From a checkpoint of a small mixture-of-experts model trained on Wikipedia.
Size: 9 layers, width 256, vocabulary 16384, 113M parameters.
Experts: 192 ReLU neurons an expert, 4 picks a token, a sigmoid router, a shared expert of 192 neurons.
Training: a variant of Muon for the experts, 6061 steps.
Below are experts of layer 4 (counted from 0) of a mixture-of-experts language model. Rows are named router (the router's row for the expert), up (a neuron's input weights, with its number) and show model dimensions 0-255. Each number is 500 + 50 x the weight over its row's rms, rounded and kept within 0 to 999. Numbers have three digits each.
After each expert's rows: a language model's description of what the expert responds to; "mostly gets" lists some tokens that are sent to it at least half of the time. This comes from a sample of Wikipedia text that the model never trained on.

# expert 40
router:471455484481574486395505518429541465587542528553411517496519546457430485445462449545474546461532585560536465522563522501420442391538451538514458498441530447532527462540527565500490448376468509484566577488414556540522513540492541485621591474544490517593544534517562523418516514567495552443507496547497519433420606420488470415494571528574488427563544427547472544510399490554528511563428471464500545557488604577485495526496438537592525476519473550458499454523430569558512485495552526465507546494501451397446476491418525448539552534382560448470446503535531496548493529505459552453442447428458502471475613506538491566570460373572520470535540522431497517469561401544528548536518518596495517447560451569433449472492450451531509530495506514545532417513407525487439501575570502
up1:481509484437528458451483505548538471533487527563517567444488505573521560537435553452551417518494630534538488504502563550513581525492498545503445500504459520442513464511462575478610373499481491453550540418485544483466435443554540519550412520520493534493546563524414516517559525517506441540475424472371474603508458472508564403513460445597509504529483614480528438492564597511476555554518540554513422533424493434497510507492482522510497555537512505427564340586484562549557440522507478522471498504497504442546534556515451451611558514478572563456445508549497643557596492509515520468589498581541436595488567525603445478515476469498408499432560452595527466454537447588544430497493524441461469560481545468465492466493563507568508461574480512532491544530514535472611491496443432
Table cell pipes
mostly gets: "|", "Born", "|---|---|---|---|---|---|", "|---|---|---|---|", "|---|---|---|", "|---|---|---|---|---|"

# expert 63
router:384547555343490451427520484429462432537539430502441552524501493484450469495456506495486598499472497565515461520467572482406505534571434425569522427533429532583419470435473482490435409503444499521467510616496571570434470520486505512563516510482430447537537515554468522508496566486496542411521612521584554490540599549423547529517499530502523539557405424389486616554452445526536505524509538500521518464476525461484423539535425502523475505480464514492540453486500538545566531402569533556564523558560539502516496521539506438440558597526489466476517524556516558503416544586439525456555440457576557486497462475551527556538451473477610459487559535573507562563467506515541574595453550545479486479569488489587456495592515531495493552448412445454569492461463429460590464508486419
up0:538504421526441576520458503518459583543542609471497438532505533471589443531472477515416561497495497457452507588357550569559544535601504527483543568502512473463433492547561497513461475557551539477509500508457554382469486512466528469550437501538546543521462566491494506537438491487489420471450470440546555460580464479616440461490512539512453491522529413515441549513449512529538533449531489469492485463457510496543450527505440556537449413526551531489581481464561458539388552470604507460528416474481508429456501529500557496376362482518404452531548549545517509424546390525476535466503486501489578442430415502516569611531490589523597483479501605591524418559517499492490625490537496507609460430510461499615450489478573495495576492439556563464480523526452559473494495500454549
Auxiliaries and main verbs
mostly gets: "was ", "were ", "has ", "been ", "have ", "became "

# expert 19
router:448460535415471536480527405446514487535515411574548516438488553430471559487516457399482557432453554576458475531555553503505489466538494447408478516503509476548437447411470473547430432492527527562478541550438563528526474527546526457601537484558427437542572543535411493490524558477540534447470538460551552532440555525439588432510563545451524478547475450477471525555506453443554467564446441464546456463436574551490440513545488516565482594449479563466578447454447529542561483434547559448475529554569472495545479504553515423470560550447479445436499512548542547450422573554501522428479442464577484429421547576541593564466427443561568566493553488433537562502557494543561554534414579581495466455503460539474444436562452459451455599441465445565541555535458464499553439600485435
up1:555524482495543505587581425520428539460515533568492464558505465450413519474470492483449490535507571601506449566534503391515456531532489533461460482551488470474529416596490543497549439622484545573467500488531591508442444425571503472499539549577497438523557580508529478517498513394550521406445472415417541438584477553514554503515500478486565491417470566486509425524555525445487459478404564558528520473513495494499460439604529510471517384468546529540465457464541478415639481459486616559563563436551523430439520559494508467480504453429447426521447500566578463455470520500486466504455537560548475491564499524536456543529491529523436381622438598516511457523489596499494467499544419508559488405395488575464462546430490516514554524476518435486561522503458505417527427493522440
Table bars, sentence starts
mostly gets: "example", "Racing ", "physical ", "Corporation ", "Film ", "today"

# expert 5
router:451449534450493493487491433437480510528536436574521543438478531435467518479552458389474560434443543570489463532579585491517500473568493466430476498548493484561454425421470482517448432513541517562497509546460588521487469547545523429565567502549433410550552567510409502490504556477551512452453554452530546527453573516440566448510553556448524497552501439482462518566537459456560454564447426501522447490420571561476427501548484458571458599451480537457564446470455521557552500437559568451510526556556446502558490528556496432465561551444455437444489542552517599466379579543495540415463433461557498451433546562540576518506435434554572547478548469436542558496548514496567555485422569573471455439484444543479429428557457471444449619459487450534547534537464422512559442595494425
up1:519526496353469482489545452484457526514485562537426499457535579383483459587521513572498534409544525598516617465485492395537510547422536451461491533490401420467513473536448466482431470467481372494508568535456424541519548452510439520432398529517446552514543563556532428485509555610510548476486466477516514439523476493430545542425582432561510535531501523422543468452533478489489515540450420485362442555502515505560423484507486460492525528465509561494531432566451583470545506470542567551568514486533548480455583453456560423576487500560503496420480477560474541449629558412489549515493447477509459542530502527556538575448528456447536462499468525460485476522557436510504527351608489512484447488511531526533531490432557544486520514499392428483471472567394506502466488554512407
Years and mixed fragments
mostly gets: "present", "cinem", "Philippines", "202", "idae", "aceae"

# expert 3
router:456448493461514547436531378442477550532528428548544530442441541459472517503516454450462567425469537561427476546557551492485501451552521463412487523520521499556462436418447474519421437540527544562496515538446581507537436541547511423615530503550453442532558523492420542438544569466529504427462517457533533504413580529441542479506562542411488482515493448463494500562536440445546460591457439472531419473444582564467436540538473476573453571453499525462545450465459546556562509445566557416529517541564455490578525520549486432494555548437495451442481537548523590448382566526495495443480445459561508447443554571579563545458439434573575524438578490459527557486565477497546553498440582557475400459472452549489422452557453495481471609435490438530511553510477457489520438614486432
up0:521427411491464447492410527462505557467571446516430539524480444443514485517480466501491589454568606516612579522528505547453454493527509585498528469597493535511576485522453552489511449521429454537526446507498504534510562429472497572521500483512564478445448484580546512520601576517581573510427446457510558499456566522466535479460542449506510405537443457444475519495546387387504555482480400568488530466575557437480465490489500503542582508502587570383453464535533606515567460480550535502485565496541419503608497493469444530472462544516566383482419528571524494501554506547469555455482559393523582484410434502567502508596465443593598595414477461544572501514560555429544541432538506506526567497471535532479514578533432524412472458529493575503538445567489502488505495533505517
Prepositions and table rules
mostly gets: "Ali", "instruc", "ligh", "Muk", "Ali ", "|---|---|---|---|---|---|---|---|---|---|---|---|"